python train.py --n_layer=12 --d_model=448 --n_experts=16 --experts_per_token=1 --d_expert=256 --d_shared_expert=0 --activation="swiglu" --moe_layers=[2, 3, 4, 5, 6, 7, 8, 9, 10, 11] --router_score="sigmoid" --normalize_top_k=false --routed_scale=2.0 --balance_loss=0.00103 --balance_bias=true --router_logit_norm=1.5 --init_std_router=0.0144 --lr_router=0.000375 --vocab_size=16384 --norm="rmsnorm" --norm_eps=1e-05 --tie_embeddings=true --optimizer="soap_variant" --lr=0.00178 --beta1=0.95 --beta2=0.99 --grad_clip=0.5 --batch_tokens=[32768, 65536] --seq_len=1024 --train_tokens=434900000 --steps=9491 --dataset="wikipedia_en"
Below are experts of layer 4 (counted from 0) of a mixture-of-experts language model. Rows are named router (the router's row for the expert), down (a neuron's output weights, with its number) and show model dimensions 0-55. Each number is 500 + 40 x the weight over its row's rms, rounded and kept within 0 to 999. Numbers have three digits each.
Before each expert's rows: "raises" lists some tokens whose logits its average output raises strongly, later layers aside. This comes from a sample of Wikipedia text that the model never trained on.

# expert 15
raises: " (B", " (M", " (P", " (R", " (F", " -"
router:580442462495515457544504474535408522512539557467552528505431459454488442511489570524496450562507441527395481488519462397488489439503475477510496453499443488482498548482
down0:513515466519482550518515520473440483480511495562498501549522526479513492492499570611467562430498507506445444440447538429443489582493498524562562443452494432488503421501
down1:420470441534516508538522415480568503457577549455509520448489529546555481514514474447467500465551527515505496499573460482553481506526499510552529488563513476468483549519
down2:541511513472493562487509509536496544477467434506510523442487510471496544490427474427478518398617487449504521519482508474504489497460516499466466489499540530615504481535
down3:427511492465532506517442467469510500558515528510524485510502486439474541472434494608516482481538451441451486505531512501501532528537464519526495464496501498573516450480
down4:504530464509531511512484395476445527507477509458493499500440488514500471449571509465440475456421475444477541562433500550512462420474459506459460529535470555441520538544
down5:572490540531493544491533521547509485531467461501479492474471438492469502514528479508492451487493537529460445542498478510494515576472502380535481450468464456620515411508
down6:487442441516502477490562486499605490374504509533455522530548527495520474498527487503556478419483569495466522492588485479441520477500473519543513493467484475503474501542
down7:500478568518523451495489498583530503578498507483445488441477483557471500449479492520505544533495607561469546490488504496476634497500467493497479500504511568473540481432
down8:507566457494496530491497423488484523539482503442490466432447444438520505462465531513405534563560445482472521478531522506466512500516501594494499509517501515495435493442
down9:510411443415505464519499517483509517392512501447523557518525477419485540528554500490361466503495456459460504510557525543551487504533549502497525532524494522495532537549
down10:573475464450484528394475498506509493487479513495499521500538502491495541488539510510502536481484537516499507420518467448509424482465540463499545471487494455513524442494
down11:476496561413491521434524541508483444433548450509409511473530471499521511537440542465494496500488451524556517477511520561471498476495469497507546558498539461409554510514
down12:451482494458468460506504479446509474490579531478452609535523519396512515508525478462490504528512554484481525475464500503489458488415505516452552508486512501555491472474
down13:578491489492562434487419486498568522444501554503467510476497523498452555551562523514492525461498507511512479503476521512476531485441510550461506529491488519470493478446
down14:505465502474499567567472535455499580431473485513502539489572527482468492520534501502403568467521499501508549507476555615472582436460500539570480498518514509546548537496
down15:481522457520472526484550495577535515491455426476486495527509457533491483478537564522534482501515439486464510490518469578536488546498484500484520536525500419580485529481
down16:502500526517528637513528533518479489505508572558505475500425495490545505510503525534477422602547467511424548508453475487505496538477529474419523452503572486555531531488
down17:481502493482500615488498517509484512455512516598444537519588500458547459501564504449515433500418471473477538506469512512597441469488423513496440462498491581466483516526
down18:494533472456515509495481482475506492514498564488468516518526460510559487517513466587538472575503400537488423474455482503505585514501389455554428497489570500497601498465
down19:460424513465453499545555546503448526478469545531331505512498545532491477465558501551521495490544540484462531513527504565491487571515490536492548433402423474488522482522
down20:510433512495580531513485470497492519435496479563479536498484521501509523499484466549525499445476492489519490486519505527476479484517531498482523532457548455485459495425
down21:524474483512489517548476526467496465553562546521471596503486506469453402556524501476566562437471490465501493439533513544471537499517523510522513550445558558476486479545
down22:523496531536476513491490492552491515501510452511482464502484489537536552570536525454504512513454494486508420512579470532527505522538519519487471482529454509519522517528
down23:506434455455454414496421473485530514463572546459556512475518460510435533496506521474513548405503484507566449480558525559503502473477522500492501502468495478500529468523
down24:502529521521450517397584522510526573505598506556514499600482533529511549538484505581483492520502512486584520490549470533488551524532540478520553513522457491540510535526
down25:524508456461529514512508493449507525546469508497522542517439563481567531504462476539507525543509567560580503442423523439532488524439577391496467537510514543501496481494
down26:544572544507480592497551502501514513495541472516505470469486520489474485531525574520442478555494471541498452507455459433454483511503535414505559460506440486491527557541
down27:447464515501482526505571442520458522522542499530511500517440524496547547594494564505475492522481479588530503494469502413557499428506484498447547461498436542516448501505
down28:555555500456395544605517512466518512487395462497497562511480555475465527433503466494449533532528495471498567439507493487487495576551526496531455467466506511540575462500
down29:513467483558486475498553543551489519452464532428474448528505519510490471572529489503605508534523502461489411508465481518524487552496368555536486492494537540450582492460
down30:477544539495482574440479466489499494586524555563526484436484462422504466420552485514520484600546543488489431457450507486527511511490466501491514491523462460507511479582
down31:438521413501444531481547437588445563461487510455477464442525507490547489553517537497550399506452504546529550500530448467508497487501514483467546468532494515537521494488
down32:488541439390559544512410504552484507481563500472503546541597436495556527530396506447550440427523370516523515525492550494570530487511507501531480487542487511532479488574
down33:544491464430457494470493541574501517444512556502513477503558455452497448538475524518567500495510520524455506523509551513461480504477572498520530463495451476418537500507
down34:500447597481492440452560531512507455503550566506496537521546483495513465504403512545534523557441495419540481460462434471480454491534457513504508417456462507526469515457
down35:449555543535511549461545565433459457622514492552517456504472442511457467502455482529508561481496533440545527502501473512530425510490458523491544542423506484491471493550
down36:439454549570628398500512498519541537400506505477531485500560502526500498518490526496465471482514570585453472490527520508608594453486503498574500425518478533402465527518
down37:461560539512512497445508486546495513522497517555508555515495499459472489524479551439451433532513421525449526551541523487459435498490503459502589495553463488483449486448
down38:470516510455512501519531559582479413426463510522490492536554444457572477530526476615529477514570439506524521481418500501509504572590568542522467501517461453494421504514
down39:485494457462453533567479575523554556471503494556489504465545512529455527532583523386500526489552437500503513487562538553507494472512525564463433497408535535557455503507
down40:477534501518531417491564514552523507535517500479420514509551489438479552523503514528538567485527495496472440477542547531491465496460432432466526453508435401499449493542
down41:552445504437466488533515498470537509447482503467566491469439499435439444458507505507556431503517475503550491533476460509444484497500492542426433607466422484581515493497
down42:525499493465499543471568497502469509522466530473479479590535511499425425521579505505541577509506488438494484499506479490529538550449453444485460565541554513466508514499
down43:526473462479479482432576509543489506471461534543472419534557527519516482466403512482510460478494511502557521504515450458506429444454534518508600574526518504512534489428
down44:478475464517503372513455533538531550476444468490415502404508493490477544499482478467571557493515447608507511526544383498543504480519458496526388407454434482558527475505
down45:541572562470490535482503414553481496560525441508522507520549482509524528483535521489504501608518509553476490412487512464463481508504480515487469501518491477475549483509
down46:521574498536460558467469530523579463518506433494529508562487539504447525495520511508481517547479527441530593519482499499520538472485488499486519576489443496520520479450
down47:478508477552455433499473519505490391452478499552516499501532513525524523478479559477493496557478498458565487489497468470534549555535485476510498500495460520571427400552
down48:504519551473534495477497438489493528508501474529488563520466459456428498545486413471529530474533539465488525531441525486531510479495497507473519461544507457422528518485
down49:500498501447521510549545446529452509446479438497504506509513511544474538425384484481526456438488554498417522534508619521503500503505597513475511502523534517483465395538
down50:509520562505518464499512499556539514507510540429536474526486436523493450476456557489541424565593490480521499432466472409554535496500529551505489493540476426483580512530
down51:547534484582519470534455424559528507498496492526457483526532498498496507470502560440506521546492515542424439494612525538614504485442464449588447492503495550488512466472
down52:489539534478437570523503472539489469445428541446439488601504434415467486519480493515512522548553512499477529477467460482512555543428502475532444495463520454499546457512
down53:523533517432505457495501510508489495506520462594511485474477475492574583504484447449468528494449516518543491497416554531496536525379548518512496486491537499508546495507
down54:437445454502505507553478499499435497509464515557472443490546421517574486484421577582498531538494467498421488531488482534454516467553519432485450465463462541581452443467
down55:482536447482487520525500497444450517488530429415591506456495485475406412493505487438499490495507445478520551496438512457455457471587517522541489512495443498514496486467
down56:516493502502483581537442498480560458474525471489541502524476541545539575539514548552452496509555459491453515526511510438461564487519534520479487483451448469531527445479
down57:449551582601457499473505504535453534550519487525510484495521479467452469439546453590541423497494518494450557532518490518460503592482460510493530523544490406497511510488
down58:489485470418466481483510511509481508505476542461463492506498512502485489491461471429506480527493552534466444482409484496504522507562461420517510442544532501475500480471
down59:523548515458482481514528574504439492524523518481487456475473447493552458486508485511467476464540510500491494462454534494549518396490473550479456521502471471508493499501
down60:514451509488453488537458436539547416500503554493560576535447514520466499457491547481506489396514536498478433447416580499474490503475503470514424551512449468493499444503
down61:505562497484515458453501394560539507438444472501459545461560517503563476498504466493537528489482483505481458488545546470483485502435564444509502419539502563533498490514
down62:474499527515465506446536472467455538514466509494477508535424523432558472529502492497502598516589521571508485504499523514395517498508518475485467461493461523464499536498
down63:539578394546514500513499493589516512528519528483485415492439500381523502630489497518510580528462479487576525485430434413504521499519455494514477545508512482536440507429
down64:503536514467511434517517472472519430515514430439536502505450523517546478528444480522475487493418515503469453539549498490436516493494417485503469489601500537539511530429
down65:470537486445467469506603549447484458520497525463499493456501506497473497457467477538512513456465475546511468542503492431569477519477542457491537456483545516557460493561
down66:463501530453472560528483423496490559495522451465461545527418507534520518562471418540566510617498551531507451545568482452502528599493482537456476572512541502473500510435
down67:513503520522493520467525467491476556520489495490486448442560548555526558480494455458493455484495533562542547541368557534488437577416494524489502504508508509567528504493
down68:451524540444555429498560502513470498481463514521518500522491526451468473531561493430499510504501483493466552540528459497472434579524571451567510515534504512433492531486
down69:578439438521520513564412505490511416504484564478553520497456487543491510499493530500529510480511525494485502503548494458520487490507453499447551470580467505573504500493
down70:540470552463508495529550450523473492468454444462495441497469539497495500498429517462486474533506542455515399508467456455492539454558401516444497544449557530481540438516
down71:575487545420497487471461487469487474546555478521501449428544522534486544496513451480469499512466510490486478465499512490503509503546453413490517490427572460502509499508
down72:532490556526522520558506479501447488510479482504533481511562556484482518513478493544417489498531507431441514522427494492466561498503528450564545474513405501529509501479
down73:385574516496536470556487483539485473445448457510551441454462450495516467485501535468484501381492498489483593525507491455503476474506500488577526523498446517539500485509

# expert 7
raises: "\n", " and", ";", " |", " (", "—"
router:482426554440539527458504524388565527538460469559533514487512453391526494522483505536591510479491453456501440481498541490531481467549460480522494544511462509463488485514
down0:544574522571519513460502522504468499551498472575511462508454553451478539487511480471525459507437531444520495458521463533501538490507522509529454488518515436466434475522
down1:515486513492524487512509504509547477558479548437491471465496531486533528487552436500527443561450541501492474528442498509476436509431561595487575525577500578478468450481
down2:554519517516501566506591449510522569510504490516465453414569480427473500495544523439501437438504535516541494566438461528516472459470489512496528486508510529455509455514
down3:518477552468500528550558416480497481522543505463523541478488490537578509500461488496550541512426504540509435522558554462522535459486557455441478499500465489503502507480
down4:462472575500450506410460491511445482478550458508514581486441543620516561506490518474474435507492455509523496480473489474516447441498515435436482587434525489547542420530
down5:505512456465500565563486507498507450515513476517525475492523492508498579516520499484498477553509415496451503497487492541558416562454494512490542582490494516415538536472
down6:509463471512486502457494459455502458493435402490475467540489488482501433574565425541539487549446509492508417485501462524490529541461558429481457540541537510395591514506
down7:553512478507517527563520520566544541556535536480489475516514489615442576454530537492525499526476476583492481498434524504451493514494511521476403523403502443534502516499
down8:501492439492492451445470482540433531416473500498439485470460528507500458506475595476449538495467535512492464457510464541467437540550504430525492533510513518447502496423
down9:585499527497538523501567494454499543553475537570550577483552541403591558508502415509508581557496500537500542486504531518553520440571526515541459523520542457462519508508
down10:507475501562474575436512500504536537538506460530542544496450454485511511512433482493524494560543490545508491488454590486492479462519584552461546535585564481519442510554
down11:493418568506467513532460481516469532474422588559501430510501517538511523514531425519568480485506502496466487469507558468537546512483492458601424520460527477546475589575
down12:452546477525508506451520495501508507482486553494510471480429555479438549485514492499541532406501556465494452449498489512503506436501452410504499477460468526496467528498
down13:502515499471471483550463566474500496395502501489503553492536562550484545488514459456553490490503504498558436479430495465527400414600479492477437505546525573533500547468
down14:541495494462435474468526528521606494497591492496424552407459503475467487545564528525459534548491443521525468542489471476428502490444461509489511500494514452501562496439
down15:455497469454506487494574519497515478418530385518526510507482509495408533455494481474545444498523475519494502554470431581545488542530438511524505511570523499422504528579
down16:514516533518551451497565479468519552567548514537528525568497580467532494480541480467460471480452485473539482501486559460498561505509510429431400583579520497524444500483
down17:419500420473497497455471406506537492520562482497502490522479543539533482474540600436497486448522523518517520497484460461560451481519469451559444549495526592469509493431
down18:483486492462559477531464460514527497415517483520496466502486517493603564436505471536501526511489494531469465515514525563515485564490557503515517505531418557508470483482
down19:509424563535476537490521416474549513497541547476491413457499509536500515491541556445489497514487457530479557478528537490550519436564450480518450512479520480533450492501
down20:433478471499318501501461513482439458546605534592447552436448579477506484429452539510479498502481502544448509483485448460570508490480498509492530579441542479503591455503
down21:463533488501536537518562519556407519559493484437506500515534474537519513514480447583526515547505515483506457563492496494465580489524523558430473447492500486569517502425
down22:506505519492509475450457491531583547477504415498447538482459533507608570505479442542439501431529518467576472555460537542507478507521480528458486473544365621556415554505
down23:461548580506512501536499557504477500538586485505475470498503489499518560532548517504473473434494555522529453471457556537552493525507514554475497435509524482560446487501
down24:549475442496553537565530487487463465456500544479447490565474487464490511522533478499499519524564573512473546493508440493503579477515419461476459505568495541626544493407
down25:553500495456490486501525507406579493503495497411528507528591478466503520493476474442553544547511490524506540502457497442509440561520542515437606492513520428456514512515
down26:478452499544558495514469578442491500544500536491461524509499526515469430554496511534488480529536528547529558449501556493549477457508482476467513526496479525457505566555
down27:461499498488458534480543495486506505502501407533493484514437513511485526449500524517501499629490451466530472500508540566493539522441491480514479407529527404474460556521
down28:495404429571440500546442599502498485490514500514466513501479524435480502494502532492544491509534470473485473480502530480524535558490443546558455534460534480521493548490
down29:439516545536599473503533515420495465446525476519497505503490478449479615452565539510479460496506482504499481518509480508500510498498506519525472471504518582456505522544
down30:449520508480477510502504453558477460575467521484509443519455491495483509475453447574527515507446554572503436492505515527414495494414482500504424537511528497574498482498
down31:543478516506526433533566480526470481561484523562495484480474525478509466480516445399470490473592470425547541486467429484501570479538451541424581478539536620515474492508
down32:375405530447521516509485449407485520466456488514500459560541456408510483545483446473533617502496552534466573540507487493455498479472454489511503559417528423496518500507
down33:454500457525561551498488401498428516497441432481468474481485532497482532618441431492519542526536545565516412488519539507429523492432518426502479491545558462538502482500
down34:489454547501564502542508485504418497515460524461561499505414515530553529465445498490503436462484456483492498497498527533485514510514399499532464496486520576499524420504
down35:564485490497448525553578469504498567496497513491480513508537525494393458495420460560517506495488525506499477498557484516490547507532466530504546556582503498523504516491
down36:585516511494531503517483511425607436480541632471487512480500579529538471493594508504497549549506526567579592503557530471467507502512466533463507490511494499520553556440
down37:443486527508507406550521493493503468475494472496504512558525474457522504536509472467501516536482497487475472501568577485500489586533547478502539467504482548566525496531
down38:545518520568545469518533472534473455489559562505510510521526682503483515485540543572524497486533455510525560538562463397549508511483468591573500492445508478509521558498
down39:573484525513550569515430494430475501463494505453441509482437506493435489505461444416540537462514572514581488504485489442510513514512430505469450531539528487510520539388
down40:510505495429459500488507485494541485504511571491417502531517555399446480503548498476480477442523530499493507567483491470506477476456488500535489543438601527400486512447
down41:519503543589459451457541458516494574566534568462510586431522528466429522513547518483531510513496496516526482464531554503465449479503485590519457494464421508585537467481
down42:483574503462503470528491550512472536471540467482473509542503567525567442499511583499500452569500532536578460473575471589474456506571542571579510413477471511519436586523
down43:476501469486437525527505498500536407497534478414487442469483352506444452470500537457501469485418449586518503525441457427452513532488504481448394502539531548480586521563
down44:481460468487533562524453519457570532435507505509505459493521445578400505509456497513465500506509492548503531520536443505541439380528487506507519505498482475551433460489
down45:447428515519484520512424471523522460552477514411487476523388496453528507531491548511518501524515593488358444489536506577519484517506510473499436539476483482559515497394
down46:528506526529515528485501516576492521495489554499518511492561509541515490554465484521527496498551466485479484483483479465523531530560478544486436491505454554486517471501
down47:505530502521484584501498559480471528560471499504515495567604552525457502482466392531522507488481580528485541501476564484468503508521516597458504526482533397485517507551
down48:517464487479427543498561527537493585472469511547497440517471492471494547459446555504529541506488414415488431525501511512425485540417520450499503508521445500540501553458
down49:471541502497482468494543496516508506455459490529577511506549512499497543424452476509405454488433516509459409499503543471633403536498475464469576564500429491569438495521
down50:502487496505513490493500501498465504480574436487494474500486502529522462587504498487504487496439556540499460468560447455469397477534537483522493458504463500505522503478
down51:511475527503506523543511551492506579499449450512492532425482525507471456456480478464513505521600468479491515522573451462458471484518578520520407511483471489465529551564
down52:508487484499556472534567456597470517462472504489457407501506479544502449520515463459527537490494480494584442487521495528486488469495474566482454487581444480445495517523
down53:552510584550460517471477523470531542505551513517485452474566569472465549541517497471468455401478526588514472503502525485507483517450568487518423511533559514502498439453
down54:526470511389475519495553471501522502494509560540502500490486520433510497507527500539550546516433500496510475430503544474508475492517490504524484486533450497465495494470
down55:466480523484433574523518424582492533499523480499470520532503494430529506455516480500481510532511526540513555543532517474553570542488607492594466473524569517507485519549
down56:542582522643465500454443529543475502447518542493501443462506516504453552485527482472492391538529486513489566538431454586486485560548517500477516561491480583491513411478
down57:482485542492513448427563488524530463511542467497519529460535517462534452506495499524530477496432623490497462489471522572473505502500561564561489515532512513536473428496
down58:538526483507502468553498501488532434523492491408385534517515428498419429517508543519498444544479530517554538496534515473490489558540486363456475544449526436586478512470
down59:513478516542497539461388468464459476565485490434498463459481501469560497506512490453493523476507495457549483501485499454482495501524491514455519521470476454482593478515
down60:486497489543462470469458599448515500439468493586471519508511521401588488520490517501501494459498487552601521526542484535450509353487517497537507464446530495493509503490
down61:493473555526553508527521535442549528527506477490499518562508518498526519525556485521538509504558496457471472481521533518434517534509513521465506463492569434477530483491
down62:485458522538537498529568559530470519542533502518585443453478431498604488504559505465482493496490476594500506495536510458539465456471502462551495507448569507469489553539
down63:498471519436423403501446508541508457511535488485522463537388546479535390492467495466428426532518494603525485500500524503385511509495526450479514499512592525467569510523
down64:541519512499565471488488506507493468555495532490501465537533450529565466518397513461550512495503481476495537522498519625456501529515480479479519476480475524464486482576
down65:505494524451543529466383440452437515529436442519493561446357471499517507467516500451539469470471528511522501486475571612404462513499514523500461452489514507513500510468
down66:523525490504483487492506499447541558424573535467524480454497546538500519476546473544552475474470513514487564558513513447498541481547582511502622498495453480554497499514
down67:575521505481469462521492553521497559501445619506471520502465489480468501483444515546552574520486429520505543424521519564464557499429455464476494497435511492561534508521
down68:496503482462509494511506400468486451501468534441472557484524527502547462486502497528527551529491458487505500463503491466489581515470461497560474435524475550499585430540
down69:483532485503607515513553531496468405503480516494527499524507564582511500498487390496462580479493554553509420499539452500532519492531502439497512548499543625499472542540
down70:485544540410479471592495446503497446410499538461475554509553485486583444458486440477457497448574466499471511503548507512443538525509515434453443510497497479467482506474
down71:460508498492495514514482585479524473597514476498535522511576492453501457514505528503493500527507525506475533544600597524485519497485498559558521464464486551460485392500
down72:491535497517503505423499511496544500461488593506518505505520562456542562497529557494529485480520500461462461522518404507439525536563585568512482559527491544511554517546
down73:528541505499483499481491546521512500458508484604514546508458466458512579486499503446462510505525461494479563436467500501479524473467486504501491502509459501459451412478

# expert 10
raises: " and", ";", " (", " (or", " (the"
router:521456511559568457567417488514441543482510552490487520540511512559466542532528442539497562494510481552555486461500484525493540491532481492527462446501454456451552504443
down0:461539496576480406510504500518426485530490529523512500407506491495476531481503450515546496425532485502553512481513442502500507469506525513470461470558487505495524490507
down1:469526521510500530549581436487468498513564488517495484478491548537509517511447486482555469478420545504431391575434493503487475513635570452494422526432411479458388535478
down2:537470522486513494519511547538518495493431497505541568505418486450529526538516424526506641501483451533469543521451533513494446526521618509492511497410522555495505511462
down3:525463491471462507509475493556452544492552518510520520460522535580435538527462502543491520450452459479490453529509561563469489471412499495586514510479501513483554399557
down4:565541486497510589449515494489498478498503480472536531512528516459609383521524497529532499518447522530484518486517476507503474468441525508546568506551489432492510549574
down5:573527473502477493461552504470504486496511537523546501499539487524521537488441602438451493522472488546529513496525529543491486558518473513555452556497454540483501512570
down6:530460498546416474535409520507571499393502504525478602507497468502510497503457492518487500469481491504534434495531486512407500502514462500496502596471499475487504471558
down7:576481547523535503471479528531452440490453513488507509545473448485546432561416533484497535466485525561469536532492509533473505530495514483481525531524447495515479387501
down8:504509527442443517516436587565526528589507500388534497532528602464569558507546471512516522503522503496538470475500397476488486415558430429457533500426532419476542494476
down9:502549479501451493432549520454436542460468495501510396542529531494478489538445510574472517492551587489404540476463500471413489438499538561457514462520486482471512511474
down10:382528495446495487425477501486505507470489469496496604498495510442482517517513482508430483502500493457504443474499451490484466504463557470459553478526528500475521500475
down11:468522480510487521441517526497480518555414516528504502557467499464513506534464534489501477482477481515607508560540508469457518497548501508478512524446510429474497500486
down12:582519531501408478489503510470544573533428525497387515470508497512541509488575599475509467576478471491547551504511505536429514573449481464517474596487592510483503541519
down13:523488568503472490472549590556530512525517472471456478515480503588498555529485478434520509493459452494492464505491550471501487565524570492458515497502493502549399573510
down14:463445452487472544482510548534451472526501482460571496501508479496485538564479434539537510439522535499537469523426546505525589497483536486473486461545457505605498487517
down15:463457557459507441525481503567506606485478490486423480528516475499474482545498470445540483375464556498484435549499543544493461502452453532523508469534599532488517519497
down16:503439482488492548581546544525526601485528500480491508484451500493440487504567391498485483442423431466477553537462525500493507474478456505373499511459500511508493500504
down17:522578454498501498469507507470444489549515481529543545451493449464492538553461501497490534526498486501574458504514527435520504482495512445424472501406549528492561522526
down18:511505511540480487585458483554456522473546456556535420381428526534543482514521500514443473540479485504556400590494457531550484523480497472523579495487533496522502562468
down19:486449581550522622440469512470418523518536580469547481499496503507449508475488498453528483480539418473458549529487513570545623532466500487412502539475442435481495530437
down20:464508385539461502518452487468372533480500521503528521473488530460449468497578511578443568545506486463568491483435474550471617473483530451513518477529478495494620504562
down21:519490510457509494504530492498551433491491523408435539440491564536527530497491495453504572492479493529495463536408562526528463524452468493533533504568518503473478557536
down22:530557508504521504524535519503560454516469498463497475492536513590588487473471493524546533484476527517552495490518511543499562475512503434560503516467541487530418464475
down23:511422432504512409422496449533436471474536495534496529562512437441514569523397493507476489510463460445496496497447496440571469517485483541491442543505499509486472504442
down24:472512511512511531519472528448483464488503472483509523526456409531574551528513473567521509497492476548499502501460509468531446507534472501519499507588524529550510438507
down25:562430493456506497527525430426505511505538511468522511574522505480474444456561500513508524510548524563493538546559491498495594464512455452556502490502520546457499419489
down26:415507454490510566533508545554480470432468572553484426451540489505469433454504507537508523575466502467450472568533441475499478552493486495496514508594497514525503511404
down27:566467483514516478494482520486547508397525539447496515464494451507594445465562503583455498485530464467516484432439469529476495496453518535477477591440593538487472496388
down28:471522514532514519403532583512432486500516509499459504471486564428494465498572443458487476587473488443498567500472476463508569516520493462494564550422477461481558487509
down29:465495470503552497445433475475516462478534494461526540525454484467487502500504564460405528545517505539490490452501574505448409481521470533453540536558525581495539538515
down30:567519489428540469530577500501477501481475543521490534533483469466501492484503559523435503502501502499503578467586504449508529434489498502505451552480493485489582486472
down31:502588527509489531502533423579515519524532442473432525500466466550544462524543475474430535451471481523539490548543505431508460530521474566487508526496620499491507597469
down32:555577428495479486495477547483524532547574530494572442490507505524519498509465507515529496532493499530499452444500456485560514501506499543459462447490424528470527516494
down33:487415499546469552454437530566521524442519538427488463515498512449409548471494508450531487469474476543501487502474506481527461548478508535571491486555468448531426501481
down34:428520495456426459470509586577557496462523548497500547459502494410449406572500477506505467497549506507474482511477580553539465521517523494477456528535489550479502529506
down35:509365502436539503429479430511502488498546483470476585498546630456507507490522501481485468523416505493460555510519573508492473530569548486516516493496558476499523423487
down36:486515489507557536514523475519511543435461516502504446481497467420415432465489469486387505498499468475438507509440632500480410467514574484533541512515541553507523418468
down37:403507544516437474583526519536430423508522548509496443479490490555457550480452475548567425508515540505409475573455477551498477485466513491480427480534457492525490538454
down38:484520472417495491506450497527483446572513462535487513530554458515489477478494494473495499536510429589461493521431532425576571553494479562468568486500525491495497518564
down39:520524455422483521459513502507524518531451573572479442511507546512448537539497568522534495394546517541558532487385576512504499492492529516493483471471475452529514491527
down40:550532489547531502514492485484500451563483535439521582441505497477521502523495486496469504477507545537473529539542483455477510520518498506545483506438550448471470554516
down41:502540472538446490475494409555425476556473481559509506502506518479458411480491558502452394449534503532446555512503490539486521582525527435535508518577528431566450522504
down42:455464473488534473512551489498497429458429489551487525571501500511447537418508527556570457513525537465479489462475498533545530533471398513408512546507555518447475504527
down43:486543472515515455471491517463481483471554517468491505544462502498512563610541507538499540467443538501531497564504488519479537550510571482488451463546452474544492500424
down44:457521462530523509455508479500467444510502593498488528460520506473491483513579531506536479513496426455451544453537479525541590478464528490545484522468442537481477516496
down45:535536546478482477478516469565571504557514586595481514593593464494535508551467510430519513503500486520433450567500480541535537557458541454518500520515520516481489450486
down46:500497535524506543494563474443494501528584553463510474569520498453583498418531501475496410558533461476493515483553518502414488454450513449495529416536483512523430477491
down47:527488488531484461512505485547560546497548513511465468509509461522455502523492557489542480511499545459509479497436521499451501448502502524500500550473497490500500539453
down48:408492479494539500497486458479565483505538533470520532599449565492429534564553530521491625512456535482524457498563458458520563523517468549465491482507490499492449446452
down49:516482458521487503501449505466592500492513478495440492490474511487460516571530502510536498543569531507500532459527480487514504481531455533486468546481479488505544564542
down50:405534452502524412528429466500513542436452444554499509564551523505523543495510461515482512505486452451484482602508472503564457524477475474519502502514480490510468544533
down51:500538500497513511525511520517519502556494578501490548462536541520501461487506555505420536486476472482455540471481532533512510517501439499556494514540512559567533470474
down52:463588555479488452508519498522511497543513500422520434570541494439470554512504499503461552516520352503480555448563592501475556413544480576516523503475477478472512461511
down53:488467534498630495489584540426487468531508508471491603550539433565527494422524495493482430524491466521494509515476445508472488498524566390576505481521505497457460479498
down54:489525508491497498506466499541494513491481513427500370535546531459528512508554440485504503464575485478436549556453437486567453518487510523467500510509498502491507496548
down55:388436539476491521481450506461495572463549570570385515499524469536538494442550590474600502400530509509542539412515503557523439480488445501501502488450503461547476424501
down56:496489484446497565481525520454555498503540475580436444528622510484535469521567493526590466501524508451506511486519456448479545497438484434514483514459545478510507508571
down57:507466557432539459548385463570535495430557525482563552520461523505500457555575500530473509544501559464497473467507516473475514457520559496486490598389472501435497504500
down58:533488512487469609487485555530602507521495484568476515512476412487528505543475501480502479546522527450526548499543476512476522512486487452578517561422519424410500493497
down59:493532416484507504549515531535510510359464497524443499496496534496491483538522541472501511513440561541482568572441560499539493554495453541512428503510538515530447466486
down60:541489572500480485576502482497541416518498567522493573523559480483535498525541494507432578499547421497442497512545450566492517520431548441504465536516519512516520481536
down61:564536401519540550493507443517495487505503501446488558442451522490500498524467491568510428469505489496506497501517517446459564503477478522510527539564468536512502511541
down62:533470486499496486471439576545451473503476534474520537497495477505459514462561416502442536495539509535426512555520540502527491511503428473403570449514496508524517521513
down63:501565478453480502470489495542523520482502513475507534434502474521503396522482531508521532499478457543514558558486512503500485622499529551534464499593534499481496538518
down64:551511473503479502533487542463414507513505484492526465496558536491571523497468490503458477468524482548557533483501453532514471468626521441552420429549537472486495584545
down65:496553483515502487493467469475403461529514513499503450528499501543544560425480536511464484483430481524496393497532464507475458503456534451534493498528531440524509549485
down66:484560494506462494526530581479522521463554451553519416462511493521501484502509604496530509441517491482516530445576538521541474510474491452500481533492510532482543514551
down67:515480486495492462499544496655510437529458380459496551557478517438514563565423544423469523507474487500475452483484512594526477510503549488490468465583424427495474511495
down68:539503546508487497536531513486614487497552544499531507472402593474515471536485504521408474471463500459503548508493488493482564441507525585454519518492492509447476530601
down69:526510486441452567520539453512580453500578529453426466524506471479534510455459487588520430482556490558465511546527432492561544537520460446503545548494486448419567467547
down70:512523517408462511552592535527540481419484487527501520570491482504487439398491595428464456477454442433519523549499497481518495503496500519531506407447541542500399469503
down71:526499468545465505507503426413482480509444482496585461498575583505492554507486546504522543502490547512596488489591496467499516504565508446544427451524466485508510456518
down72:498500538495486513476498492583473493475467376504546459510469503493549460498485532503509398500538582524521474596496480518506535484541445455475488528520504483501480434523
down73:452482511465487484506428514502497525508418587429501454530476465568528498496506466485482515478505500497486512504458429610547547584435470393505503561487464385573523541474